python train.py --hidden_size=192 --num_key_value_heads=2 --tie_word_embeddings=false --parallel_block=false
Below are experts of layer 7 (counted from 0) of a mixture-of-experts language model. Rows are named router (the router's row for the expert), down (a neuron's output weights, with its number) and show model dimensions 0-191. Each number is 500 + 40 x the weight over its row's rms, rounded and kept within 0 to 999. Numbers have three digits each.
After each expert's rows: a language model's description of what the expert responds to. This comes from a sample of Wikipedia text that the model never trained on.

# expert 30
router:453575541559453484524428543499454562547490577569485552494502441521473463511504546441554543508483519451518583429503543464471507531527539459513476467491500511469467536527485457470489623430526567506515475526489450479537560488454478485506526529406493548439418466475513477496469507479472471485522544550514446498527512505495539443466467522440524533521533522516491481469514517524444588563481479563576522513537532486453574550436460534509438493461620483486437538415476550528503589457485474484540495487482524497526507502528483557558491500573487495497482454481490495500537516485469454517
down0:481508495575490474501547527537469484490592503464507508481523495504464490443456541459419403582482459477519527528530524485490525514549574517515485430503507514499508441489534492384565487512503449480512543495480548452458544526475500534515502499470536485594554489511554490486468495467568538546548501554458515512583471486515610562550520453501436496525521458496481422498527485488494524535491531455466469471536492553539584518552497511519554494525485530569472543567533550428478490501557478543395531494517509466512564514510493431440493406573522490502574494496497496498510449508511540571
Description: Foreign name beginnings

# expert 25
router:432491555519486470531533535515438559577538477502504598570507517435538495519502462510499583484457529527481495534519553438507494480630511550495445533510499559551427523434499495433521513480488561498512487535500529516559519499485490502558484501458459477429469463511524469518498489451457488514541565548435500475586522519449540462474456578451530504495576510540491434497521579521488482476488477560534530438469544514489534493482403501504487479476475458441583515450454521488496516492452473509486504484547509393495487507461505580442447471542452542473496530478545546484535556487434458479
down7:448527444546504493487482395478538479496434517537539514444562554430478583446432463555527560489468533457471479568505474473514452495515492528454489530558546503488481538483554498551435560502499432587491432496504556479503516539485431484588505585513440462492560505500491501520513440437500535528500485474478475457445520460478526418529538557455547491491499579521569535452475499488449475508482526480487494410512505455528500522534506492502468498474516480480432520533477484536435521521454473502561593476489410474438531519435478504477470540516493526552418445518464455504573487510515485518
Description: Years and months

# expert 16
router:522547550589573470507503565430480530534556524540528544552463434417530507448464528507538561483472492499538522507529495450571457493532492481478493489518432601533493580455456492467526498475460529526479445547464562513508483541445533516552524530426470538530490495470510509499490548449399493521533539605486513518528534519448537510487447555448527519536526554485455488559531560522486525446550428535557531440509475484490494481507508504538490419511488517517486519430500467597500488456515484439496534536435529503584522474498509528508425514477465485550479524484529461494573582474504452540
down1:487476458528534470512485481496479419470527478487545439462411523489520541536528486550516506561504476519468484451496540442501567517489480528510565461501432487494499458543504496538507580542511494490452472456491539489593495466500522494479509566400577487403488526488548507379418480504480539497525528584446509476469436467540508563605541523565502434540507477511470570490520508476566561468548538494514556473552516483460443530476501501490501504578502426504493520475532507461487433513454516467543463506493460533504500471484551492547537463481516570487520480463494539522583444511558411492
Description: Commas and clause connectors

# expert 4
router:510512457514522516560515528464481516501538593541420528500454510492473462459498569535532540451459506445530486507535506436551483534528483525484476462483468531455489567515509497449483559408449499518481461572458540528538556530534478475466517533473474530516417438480479497503530522474473433490495542636491443504468430517497494480447490501467490528483516489489486450530551509537454515574547495551495524479515515394548481579512478497526498449556536416467545530465488457547473522485476476429557521474522525511544496550502492532523486556485355500560474537524506477456541519424432502566
down6:568462451396494522551459474483448536407511529491547515542511512509549491526493526474445463574515469595490552499479531445514441532461473494533550449505494523506472480564565446548474554489459563535519579439605515518504471481419540515464433474510413490541525508516491426471511525520461543439444570509532511429468504483488483500496480465466535457431493484544493552513499500503475555520508582558533474537527504441465492464515523474565492548535494520439499456549558489559548517570552523499478484472494437517455497552477466426506484518498557535492484541456515452475518557507507552539
Description: Word-initial fragments

# expert 10
router:541505562532539486577532512462480582544461496559526557496444439432528498482473526489566548454419497526524505466464568549512558499530526453486409515498489570516474533490444451443450531443485554535489494549442508590533550493490459482502525524473458538466459446532539507514500552464493502482556558530479535515532532481513497452508485520478516555542579442513526474571509514558444539543464440535517506469586539511447526534445432563462456483570571526520453486505479487497495516464501448525599509478428486428582567557536509518495486502490495497441503475485523523484512464537512478552
down3:539462506403500430530507595508490488438484513548474519523513500466517510461586520589492489536526479557528594498433498515489535590576456474511523492440481479478415404510506475524471587521465598534508485489541531550556530479451469510545419465517521515507539504526477503478549549494536496492561512488516453481551512459551501523516539426509525551555549481569490526514495556481494500453496470468508525503457522508596475485519475446476513596557448432498492483509528544515466496514456498557456475405483523506542522489506506474434547456525560545527549477559459499510496459521484552523
Description: Table cell separators

# expert 29
router:534506521481454536583453524454489518504514494532458550511411484430475564511522518485560489443495508532496510517497498463456527546562492466458513473509450538547468553457526442466472522476501479541473489607507532548569471482552442389494523487462455500507468460488483470497477507518434421464464554452531501486590470531515554446493471595502596540508567432460431534467483534505480517486538492448484558530554512554487534495448488474606466488501551533542570544506446467547476548464495457426490581503523511480483482539513501556550465489541471443547518528552497474465544507515484481517
down2:562487546421511478500528556486544516478496444519455515598548484503455492411456542527553513495481481489554534484544479449481537453541495476535469508544501550516491447439495482486515474462569477460582479511566558548473499574496474517510501536416484520540533462515459545553475558474416478430490453512492496463531544532465515454464508397443503478512458506532532475468520558517470515478470419534572513519520482466506487450538428458522474492476379515497394529425475438500479532479491525477532455573453542456534507549522538487491465558466491480523528552414492467511514547518481480531
Description: Numeric data digits

# expert 8
router:477460526578489429503491507507475594542538544477489514512506544439548457511520506437511538455468544515484506434504520424524472476555484527476499505458426473545519592424506496502495538460501512532520482553501524550503536545464499483480575515473421479455476506510528535475470535437428508551542494558469525497482478513502547509472491512468491532550532396452435453580509550524449491565501479488472556527552525499463566533458433524529479481556477513483477564418498426520484520420449475441566477510532589486565582479562474507510495469504474492533538518447546483485555588474528472478
down2:556484598551485482474525517542505514451531490524550487474467466495544459545473481525531497518450492489457607565565489485512443505437510417429492501634473481547479460566472485520469533477502481463474459483528560449389471465476523457565509574479542531484442505496476461466495404504471493506438502522532463462447549521517477519544477562503529498579453501522513507470562527494500553481426429460526467475511512553535533501490394464501527522490453573518521483521443492479502493478516546472503494471446493485489532551513572455511469525523544522510515599529543545460490459535506437478
Description: List and heading markup

# expert 28
router:489489550519474395511530529450429486532582482505508555575525468467523472503522502432551571452485539498511550450487535439469491571537540464554411512497492567500414530456425489535464588493566504507499511550464498527529499571465460414502522482415459508474488497526487514477478502521471472486490527517457504462536532492428519507497445536488514465528526532431495512500470511525470531570467472500544529458581480511445544466453469523486458407471574484502473607495507473563481583496479493520540473488456505421528505531498506506592493479484504499555435527472550519523540505551473485558
down0:487512545523518463491492528496542585450571416463522525502456516554479477459497521482525483492529457567456537518459459475440389482462501518484486438418505397467446518509480503503568477497498543542471498501518513539542427475517532529470544557504511484545515538470535505408457448498463529463468519473522514516472456510475526492556472513579479431473553515542527489506505403519458532569448455542480559588478506474515609505456423435486455540503499456519499439545535477468490579511492490540505520511547517557444503548542471468503499435516549482562561463455536526454494506558480511542
Description: Foreign name syllables

# expert 21
router:501492522533523505557501513513461506523539481490430501510509483474484525502490493538501487434433516462537584533501565447464438542519465493485486504473454491446491536442438490454471444451498561478508422551416459596509524589542480526446517513459520557497430511471507517491455520488440405505486594557421430498517500469406526482536442523490582493519504434414485447577510520514485517488471435538563568404536528451447529568493490489458484473491514468527485559476466465519516536501493475472567539563482545501545502516524460571536491516513508471543510494467526467514519524451465535518
down0:527568576519515488433457488555494576571488498488485496454436544484440477480490481509507481558504493519492534470371509483527476549549474458532534475502517481511512470514486469549487502557456471564513489537521454431486518526528530559514475526509445414424449512588479517552457504515460511502564524493487514502503523463460498525504488400548558470498492528535494473467560565477472522509442517495483440473528482471542472475489430581571494508518477589507453563534503533496635490584498483410467425494487517444474513511608522474537478496504518476493503497502525492447508528534533432518
Description: Common word stems

# expert 5
router:516535554529457490546452558508508533495525483555411538558485493477504510478452457515535494463492546484479516556530515477451495526554453481527537471530490496486521568498460467434474503501510553514533491539449480506574498548499483560510569491508432534413491466525550517474545498424475472462579563509397467466497478485500554458520492519486537488513558512476472513557562505531498582517512498525544574494562601436504524546405474514495435453462566499439475553468480502529484554441508533484532450479493560501467470532538509539512459485563430595516395473446551482514521552484508472540
down0:550508508533549509547463458428589480490485519487538487497494490537501503465532506497557586470515510453441541483545456413478422579506505488526549481526594495468465507470556482538598535435488460501556509467521573458511448467478529537460551519558610509500491591579521462528497544507491455422479478482505520500425460485480516488465474534471465530505492453447475508493475480535477462527487513482494509488548484479461441477499511497555498469514550432514507447440544555516415390495550474480483486507481424512567482538395493463510522459456503562476485525488438463504523556474505487513
Description: Capitalized name/month pieces

# expert 9
router:443511555546498492563468583450432531543531530530480512562437433444529486506523489448570520475498576461511537494510556484493511531548479502498452504473495479505480523416494409485419596476491538495491492480500547491523551562490488510451557519460492576523461518543527501417465616493491446457517534522482470528498500535523501504466492482456494542530500474486466451519523521512495523543505485512560509431548488451393505548409549526476494397557573483489557546479455457526489524484496484447486457492424570498527532475523489554514474487520485464541465543529568467469538563498463472556
down3:511413474495487506457502526452475495475529528568478547508452547429535460534479499501410513521461467536550492510398528548494496521468495493494480498415534493468470486471462536496474493533507430526501495507558570475577457503484520464496491474480491555545539523473538411412492538535441501526522513533586467431508507542469518479512566464493520471549506572504472583455510456549520447446519559453480570497459465497545547544539493493490484419477557474594531467555459482519505509500581530493558575510474505551552500510587484524511447493561470491450501578528488501451512441507417525494
Description: Spaces and opening brackets

# expert 26
router:557538496517554490555425516445475565515482528520519489595424511481531501477517481425553514518478485506503533482487529469448493532549546521425450424520499517441487498465520416490516511466415475535510493504457595515478521567488501431531539473486467509516445468562491503491493533503489444518538525521514545428513456519418516499427448477481506474515594529459494503592558551521467563548509503505524504466521510530476518517471475522531551467587503453491523548517455482509528509432424477414517573526439555480562547527487430573483524501511477457565524520414508510495534543514489523570
down1:460631504476492534462516459554584428536458514490494488500507477460480419540487491547521507542457578478528502529509461587513511430510480496519494499493525482541506476508434465550529543510517487460547500509454428473497479436535522509515496505501470494534538521516486483421489520374401446547512424537524472598524439500475535479535566471544486498475479517469514522524493477528571528548504426566531552522441493496471531560579412489523514509479497550508492497480455517533501525471542488446496605573475448453476524468557469521567533527509507489462482483498449534575510501552497513526
Description: Prepositions and was

# expert 11
router:528503516559533518543503541480421561521525485520500583479407415506506523516492498507513490465491494476496478516535479492505486543483540498493478481500422546492530517513500491483483538424415524540500532533473527523538537473460440491469462515475482481472463445487504528475466541475465514501517527603485471363534515514517515412470449534444596543469548452476529512545560495510405549537524460547517521468557559485526504470492465499559451484480532560437499498467450508500473543466423426481518541510494565483570519511467410603512507431546462528499492518472550577434535500491474485558
down2:479503516511435493522502470497493527486471487473515539459495389467462542550538537612494433596526435437419465462506456490463433549544427486451476483491501478516539526491511494466509456479524452530475573486480534457489478432503479501528521531591477523472511559537445509444469513462454503488390446438518507505504469520432497505507526507441470478521536554505489499469498477577545522476438465541494532495580519483488507540538591512520465450471489527542492421582478477546509466525530549498522531520512430474543459497498573469481501430460547563436506495552508524516505584555512488450
Description: Quotes, units, dashes

# expert 15
router:482555525547553502578455501546444487549553489566476528501506476484506490482459454459520513446437527498509575502558531547520430526477536520445505546523457514521517505484446421461488554489485517568429494569456493465567500520508503446506549539490467441502514509530540537456520534432483439470522505489516507487538482454522542455512531554481455471477487493507405484547528493612502525535595487551548535476516546535458545521446501528489541485513483486526567513466473448524546511493453501485554543551459554382538559516539435502584438476495496459439503510496463465511572517470426444553
down2:478450483432472506497522462502548406477442517566496559497452460617476525506389499465544582516527476495461499478459581491542501518466500468436535592505480507480444498508559543477483510526537561448496564523489480514511454539449486508510521493464518506538551395560503467497554493489470491487448553453510555550485464482504547499567506497487421559530515437568540538551463522503528480495516480444455489499554488515524513490469517545470444466537599443557494490572441559492429502503461523537514529565502539545442556484444522523558498495475520449460464510468453530484481477444489511511
Description: Line breaks and word endings

# expert 3
router:542567546528534480518469519476479523490564474573463500542458519511568470513483573455561475518437512552539601462511488442432567535538506523503421433444535471488504559457506452421523524486460528530479492513509517504499505609462457505501571506504471563479408456516519525483473473475484458501578523531506520459523518524500559455483463497469449558525545471509478518529522545513468550515512468505545526449543475493366516546464452575478520440554527502449471528498489464509467514478503431434513492492536534489555499538536452586509474463538428536526483447495504550570475553453528467507
down1:506509475571476512480472574505519493388462515454562430484584526484485567468503485455437442491513493524500543494507472488502436499514498515508497509550594575520521533564552583486490536463466480555457431438458501486479452533469445470487587460515583468508515504490507490523477548548506496583511531512457535552515504504527466556511503457530551529488491494547487530502507514473506486424493495511511531527483455495535535427484523514435469456477545431520499483422433425509452433403521436533521398543419547540535520471444451452475530469471524519500522481456534520503437537493525531487
Description: Prepositions and list separators

# expert 23
router:586463476484541399452473536495472560500510582583442538569487508513536531492476554501514536417472530519466505481497507459504518511473505503496484515465456543520522487473398484470470568465492497524483451494485534517535585486444425468444506540520515560507446503557519497527476515569463484426531546515506485459560543532422588455490429477530545538511509501512496464542503508510493597533536514474533571440516547465483540533447508544569522467534562456493529509546421491515518476481472462535507478504505498474561497465475503601493418511490448469541491503484557571533567518542515425514
down0:464473478506529509411509552527596475518547542489410476478462457478469510502483538514523490518504532447554464572448527511588503434478502501519537458531533538450568511494573455466554492497497492533510493472466587471623501511552523500492536473459494586480497526533482473487409504465468435502484526439482450486535429418467486493482487517448479486460500494489438539490519540533440498487567434469500435523437502524505525540540518463490513495468490533510531531475528491490541523489523461489619500500475500466510501448501480553532488497594489502546579468408506480547501490448537589422
Description: Plural endings, modals

# expert 1
router:550486490522566484575481543501468556494525503568444540540502521392523472488494519488468517478427508556481493501477535471459514532555463528490452491496397531574559524423467447444511512441547490463474521497478528539538550490554450507486492471457500573489490490587470547525460559475474489528499594527434497457526452521441529511454456469446666524493475464466496446513517547540488512523490491532539533415517550438460488535507500482507517489476484476511573514555430466484481587490504496503502580518480516427486513515518451547577494494516477482546460502506567520461508464497530484531
down2:493511560500381481529485496491482540502477537491470516546471448515476536464576582514525464501468461589487468504538500482478463472497479475429540529471532491505419527438472524494527474563523481487496565553526485464471489531534474480499487493442421536429544457483465508482548551473474526524536571516501493454521487648440491488470446457476521518530473536504460481465540591501515429510540492533525531555579482526472560438587492439514482510596491535495434505574491499568492550544529497515484464529470421501481563470455514471476542542475453525465462524548447540568500478530513508522
Description: Institution and entity nouns

# expert 18
router:479480471541576445575452557449448591514499584546446566554499475490589489481506478478506504501473529496477551487527523504450486524545533504504461521472444561673502584481456478444463530433479495497523497515469475496594561489558476504519518544480482529453531508495492530509535507472478522522498527563483477480553487533480532488519507501473624558533500454508532515535533518487532556517538408564493533506477505448455512463455509522525473471522504474500498540480482509468513527420466495468536527521489504467539533574513454540509503523555499549555554511493509563502530438431412436485
down1:494454482480566498518488460486519497465472577501559516425509477463566484420491458408467479509492464458459550477493471459508516499550469443482562478515462511493449601475535528510473441512404580507493467469428493540460508520549465454559534519528510527469456485536534594571499553463448606483529519548503464491481490541450507522525514496528577460488462536477484440517529478479521511475449523499537486548522491469509500440425513507521544559497511464539489500483514517556559578466494476468469510469494477448499591569558516511510436479431607471439531507502470533557489489537539457452
Description: Capital letter abbreviations

# expert 17
router:531522523487496414519460536458441510527513511603538495527460477462469463522568516431551534516431531458462513455591541424463544469569556544503498538507470518454485546479509445451483527488463536443444508563438510530551566565543502474456552538478444580526498513534585510467523537478467515532522510491480434517526452468483507485471480494488509562482504474512504500493522460436513472573430462505519518452511537529418498485430457520481518497548492517498516520497478488568483519488497456478501536535460541471580493471566465536497366434472442433589487485478493504448559466512518466495
down2:530494495519538499559491473516517465529539505489494445478469428482429483437433478470468492539476466469541451456487467487503556460513518422522485473536529481499574462494461470544520567482478457539487467481511491426509500393559510566520497505443477504522486505466524406462565491458514524591521459541526445479545506530483547566523480501464442490439569621439508482490500513448511496459446478512444495486418479522544506529423516488483491522486443404432470480511496557486457521537466519550455446470553435502506480484550450549503528485575562535461483410534484530441479475468443513496
Description: Year digits, adverbs

# expert 0
router:527537504542462499569483484444502524563563573503511507481510475426509490453513589534517597474436479532502502531553515499475485534498498556520487477471497488495475521484426523475455555450476512509500490531471535464571543552485481523503557518452443555438436466488530493484516513477424484524521514554508498486536522534468567471468465425465574577512512458471506516567525534509485605525472486542511539490529513438482481586493470530517424406537549508480532487448484530530494593484489513455533503465449568486609507485485434505531475485510396454584512494435520488499529582493516504513
down7:505478475489516523443517484534477510506554559505480538455479492516543491476436410486474549539522520572483479511438515405477565478496476505520524519486555596477502502563499483474582485520508505502535482425520592530516510490470467568435486601450491496558551485548497484544430511469517553507543494433483487493507501535548553552495518471483440504497603461459509547545485498480506548565479443511417520464378532532491453489487450503490554505535566539477516408514510509504509511483562515427449577552471557422586517488499523448531521510509553539531494517532486482499470536510541503505
Description: Leading digits of numbers

# expert 13
router:537489510537502380564450537535434569507541525544422511550464503446529521507491548439484498443491536492480523541494548512468466535499484536520447474451479576548410481426494468435414480438528538493453482530530477501527545536512464432535497495449458540483515475474577491511461542432480457473550561551477508448474517521478517498455445462479552488552559486506440512522513562497497546520492475550461516519524533519466518459490445575540464484502554541462542503443430480500569541485456450494570523591446499439490493464556460512498442492520441500523435526453534509461484498431537473506
down1:578533494492434523458591475452520449519479504495490462539472470531478540513503500459459487499464542516500515502510489456513507521506532537431474600567544566363563494445480581477489492486514528475514576504462508474482524483538501546522509510525487526486492518555424498499533507541550531479461594491457554500457446499489492527462547464487493515515514475500491608486469481458492515554550496577456471524492525547471453582519534459517470441473442443561534442533477411443538550521557480419459492526531549493475543473441441495552495461471470487497517513597490509537577506528488540546
Description: Place-name words

# expert 19
router:510521542514479522530410526447496556599542547489512509479478450459488485499462545458576481464441560540482589456552486491539496588515486529496529521479469471501492515468444435472464581449423578495486457563477519495556543483513495484435562511455449580467473513485536504416492525536475462454527475496509483525522458465479586408528437459502543535528545544507461525527500526488489513505509520570554519495526504507448550552460517508577533418522590487467478531460468469531469508464490454459522560462451543438474525547554453483549510532446480510543476507436495509448510557464485486491
down1:541430506494590532531508532477517473450548528479549483520404544536543532484462524555467497535559578485498511483456579486503533473466493523455485567512419527480503530504489470504445551480363495471457453438486502443579499486506541527508514488486458488460517495542471482414517478578535480486514505427544502454480458495513472502545484504432428542540574522476574513552582521516481517519504462497460491530522555547438428539514553473495535453464513551507552472470532415492445514526451447500572548581542502484555504509562472484462457451464464487460514459480493490483498492549478551480
Description: Line and sentence starts

# expert 6
router:512457473546447475498519555436454506554516505553507540516428446492514575431467539512553531458428498542445507506509502522442452569520483539445494433529428556476532536486419453466531557434487519525517519478500522519551504588544400469460492567472479515492460479454452452480448551519448460473484602518544504378539461563411556467462468524461534584519505494459500497533534529522481545484525455531479551495514510486473527561497525501504492451522534512497550502525513471522473518484467498457530480458417548506564482479530524484577439490550482500520535525507522517503540527487500500588
down1:436463467457474433492453502536513498539460427480478485443461522561465541570569461526510492421553515572469495443555560493475515442509493443567517425533561441484511435490492520543496480434469478572483462568558481473469540482476549496575521478480438502540554595465456399468525509454524449497528522513575530512513528496527510416497466497504540506510498512495571470504482481478496519508493445522542460488435480523481462553512485450512553422488493529550442461571467483470527586450483515534509454525547477539496537529512448489563591487518477539462510481513544472572499513461510460515
Description: Materials and physical description

# expert 24
router:593503527567466436512499527459467558499558498526500514484473472499525473518465559487510523512508543567483536398554479482476506570477546505470414481460523527492490511478503452554475485441541520511484464516429548573448559522446464465429555500467433505484470431473541489467462576455497491466543508547517453481544451510450528445510459565442526549455520456475541422528536501521502491436556463549563564492509543494418540486484394574504494441526468511493505537455498486537491556491477483418512538491482548466550562472534501542495480531532452436510453544482517520433509462447492493537
down0:517497476508514567526482493477484487486428506549518495502471451584514514567518452524450509498435481574524427557562559528547494534517567386480478545512554438490498454440514435504561471524526508489464422570463565522550487552464532471480474543474558445437557507496432549475565486503441475478423428526486447517474494398480528543456538507544499467510524498529528512528478500445599503513436540526497543490520445516415489503511492521526519474558524494538495523557530519451498490477521524534455490525531535499588530471474508507526553428545488500500433479516488476502477458410539525474
Description: Articles and determiners

# expert 2
router:475470541538527452530506553408493473505531472537493500514466439435500456414491522489521524446505498548488490453564557452509462583513491538424480523424434534497478510449516484520441531497493547480454424568417530527550478513464508518503502545493497530471518517560554553428519567485455501480567567532556424527512457547521563451463476522484548499540538524572489496558588523568557491539484512540479562489599516488453586552508535498486477544594486500490482519506484472519498517434488531496526561521482524431533510437546512532511526493490506517570442513469501477460547519498505435494
down1:472503466505544466546558506524509483578481436423483477481553525585453459573535490514500592478582480548535571507457476447456445515539505539519537464530466498456472462438468484507488577539449441489495521544494522490477539572416475482540458515498515532510547461484460501488496437440476514460441439535478501542552522476559511538502558502512522442485471510506454533502549516451479506467514501574472514496431497478480536591453523506466430474494497623583513483539531536500546555516434506511497506495558496476550531497476589443445533509515555512525519514521464478501381522499518520498
Description: Clause boundaries and relatives

# expert 27
router:513564499547503500561496556498436481525486511475443531531462423481492482542570610524544535475471537536481550493541553520486505552503486497446504507517436498477542483483460401473519492483479532543437531514468481541606527521531472539499517516502471539482421439449565553489478590523519448539506508518436554476558468470444504480428444492481580567547533513467431453526552518526421518539466481483565539480537596449482518479527476538501469485517547485496532493495455526515501540486480522495538523528546582454486530496557417523467474475461445539502530562438513507433542508504479437518
down0:453475482534517503453484498512513490458538529492471499454543505515439490510501533565596461534522512447421528464488425497514434486520514584453547458502477558468517443510546506427554475452537455475534564494470539543584437539514473553500462496530495487513533437487462480474505474493543550498541469471537458519559522491453486535486394474524513447496486444439481505494482538423533498489424453488431471541455449521505515503502559511488499472423599518484479457453456509589491536481522519538520539449517440476532471485489484498501496519467482546563523528492537473573528553457653505550
Description: Sports rounds and table lines

# expert 14
router:512540527477492472485506545563414495560539501489523525503492444426546465501499528412529532426444540502561566480489524520467466505506466506503476486452499556535438553456490476513424537453516587485500473530459498501511565568411488452573509530445484544470392492594508509544491485469446489510534547527445455482502498519551545490480445586439521469527484519538461485480540557513487582530482470516580542515523539493480538511447467514501538505504555539493474563451434466558483545463513497500516507519486499400537528566568517535581487520544461516518430497447555514514550496481495499478
down0:541510507484506484468479475523488551505455588436521476527435473517497456436464480545504488480520513555465480374508568453433551474487502536517445488516595465523546482523492493484525428528545544572583451465525491439537486504491584488504524445488532519479509501550486464428522484439467451477516489535529488491550558567516539531454535505503455478500471472458561586501512555491417426580511511555495440548493492487498560511428454484427481554538488534463477506426491440488520488523552493560481521549499429522417501464480535499491464492491563532487500400469526444507504489498486515482
Description: Personal name pieces

# expert 12
router:472498517558586515551486521464509543524493534552522499510494486473546487459516476493488526498485510495486554506489530389496435511536466483503493429487481573507450516474465467474415532411502584514484472562429532514524542495515501512515506543475465539507504469588513555497408509435491428468555568553463432503576446496452490503450444568422556494531476530464463477595565548525465539518474495533448501394528547500454492508482502516489507477548488511494613512479513510548523491448516488480469523564466520454523584474542437551579482514518476509546458511461528518481546493488500462532
down2:441536459505567458576525537481434527469601516519467472482439486511471510519454475501511496528493451507510470489512527522431486562516526518431467499519506506534473476453463486500499459477470437640546529530506468549533484519524549449549431532480464564515493541460477425493479493550473481537468487545528554527469490465503544535492458557582416526534540512527561541410461527547474511540493477511667526428500479545533540510527444473498483466502470497501506479455396492526476484505506504493540567515454506510479471522505469522490534531498395535455515561541518494492523549510445463519
Description: Verb and noun completions

# expert 7
router:528552495504510508514482527564490580542589497538507585500508476461474512484562551377485522511447537512520557458503509511461447497539550447483423481465515562495502525506463507413478565464480516521470532483460507494500508566519441481432508558453439506467468509553471483414479518494411452497540456539423498418547506487466573481463474545498605537513505501495490447503504511474477456537516472539504519455573499490509565468457477467514407451477507546556590468515544474512530501463473499473532537510451514438507524444535515509480525481579513465487492530450545536510600514509502456522
down6:530566627482567416512473473531506531541408494494500478438547524437468444573560535553480577485476525512483457545523491452563524517467522490494557483517493461480513425518554476508523523455415492482554495484469555533508547498471456538500459477542504421488454528557450531489528519446539506508515471557477473525520469474473528511511504503484469482528515510443473476523531509584479517441487448530460480450456525560516506540510446486562464548501487536503568493559511517526482570518524508529489502431550546520619497485491514512528525373409498447493498499443458429479491467498532494555
Description: Digits and past participles

# expert 31
router:495532613492572525540506533471467532485479551546527528547504493387548514497478485484472555422453492566530509536546503463482540511519456543534427512500450529521496526488498504423482650461536457510514525507479484541571545546418495473477505486500475492510499519447544499494530522503429453472530534511450528446537508562417516458528507521433508567509441511487483503515533545461458497605498484493499523481497590472507504542513394526459496488473496471476513515504507482514469589424471505420528581494500520439581506500522506552521481496597505509505465473496531485533544509476499448506
down2:509444492468463490494512518516467477532541553477535521479462562491518498502574446477455506586547493532494471465445464549498486432477511492493512557458488475497493508588567437497512499486486554473429510499552471462535468517483383495491538511461543462569562514488472586500532491480442559496470558558486543497490509527513501460440485487450546523498478529479558502489499516457410497535539503504522524547459530522471418535505423456530459531612514499500441513515567559454438482492474530529557482532393443493535564485533486490513565517579554477530445488508467461499458401494540511563
Description: Infobox and heading structure

# expert 22
router:525504527537567473519483504413446509562465521495484507514506486429531450505516557518545537458439472531481516404550483494443509535510445559499472512528479569539510543493469539501472524510495573482466537525504502602501516519543492468496502556496393482426471462577471462560466506447493464526526517515509447503498454576441511426531479485468477517509602492480442449491533501577430514564521442508462506464529471491477486535462457545497478504509610482493498475477473467569490556471442484497565515594394566526500521520500444499507462518559494460524465503493494512576544444493470515532
down0:544525510527556462470488511575451483560514479495524502467503466551483554513461467587506514422568577522530630446600472493457444551502532522526540540475450512487497483468509505582539498520552488437528543438505488545462507516529484524487556460454486469534496498594527476473467550547492440452491464462525534556514457552529568425494549459485593500487475511481525520451521514510489407485461485497504474453564453465559463516503470558540435518501505519546453420538487498561470476486505484472528505491487487518540476525563529511507476566474461490515516560450513517517564537453427567469
Description: Non-Latin script bytes

# expert 20
router:498551590525524495558552505504444552548484487541469533510435494506559488506527511456599495509447484525500486524507583529500547597517498481459453514540489529457421520536489459406468571493388501517454478495455524527620482477528443445501461527467481505481473429481527473465517519476499487510556556552521524473529521459458518477497457495471567497524577464500511434513470531515494534518485474477492537483487529554458522490477512493478463466529628479516537548443455478503536570435429462449570524449453522497598527520426479565539487480557475455510518509514489530505509458511496501513
down3:504478484458432532538485504502478520477472523534498518566507492523457544500546494501478509570466574532481409502526490477480452453413489568458606566553501511439544439528535556521461485480535538530541467481472470454510547424608597485451562482479508497503535533495538431536487554528526508531543473494559515580544480574500534493528474527503489467581525415554520542441561556479520506464512546489525461473502514506491490493416504486438464464507522547462554464569532553513501541512522526512496542462515508485530498492526493556445551452462539537489551532589547490511479562559488460478
Description: Table cell spacing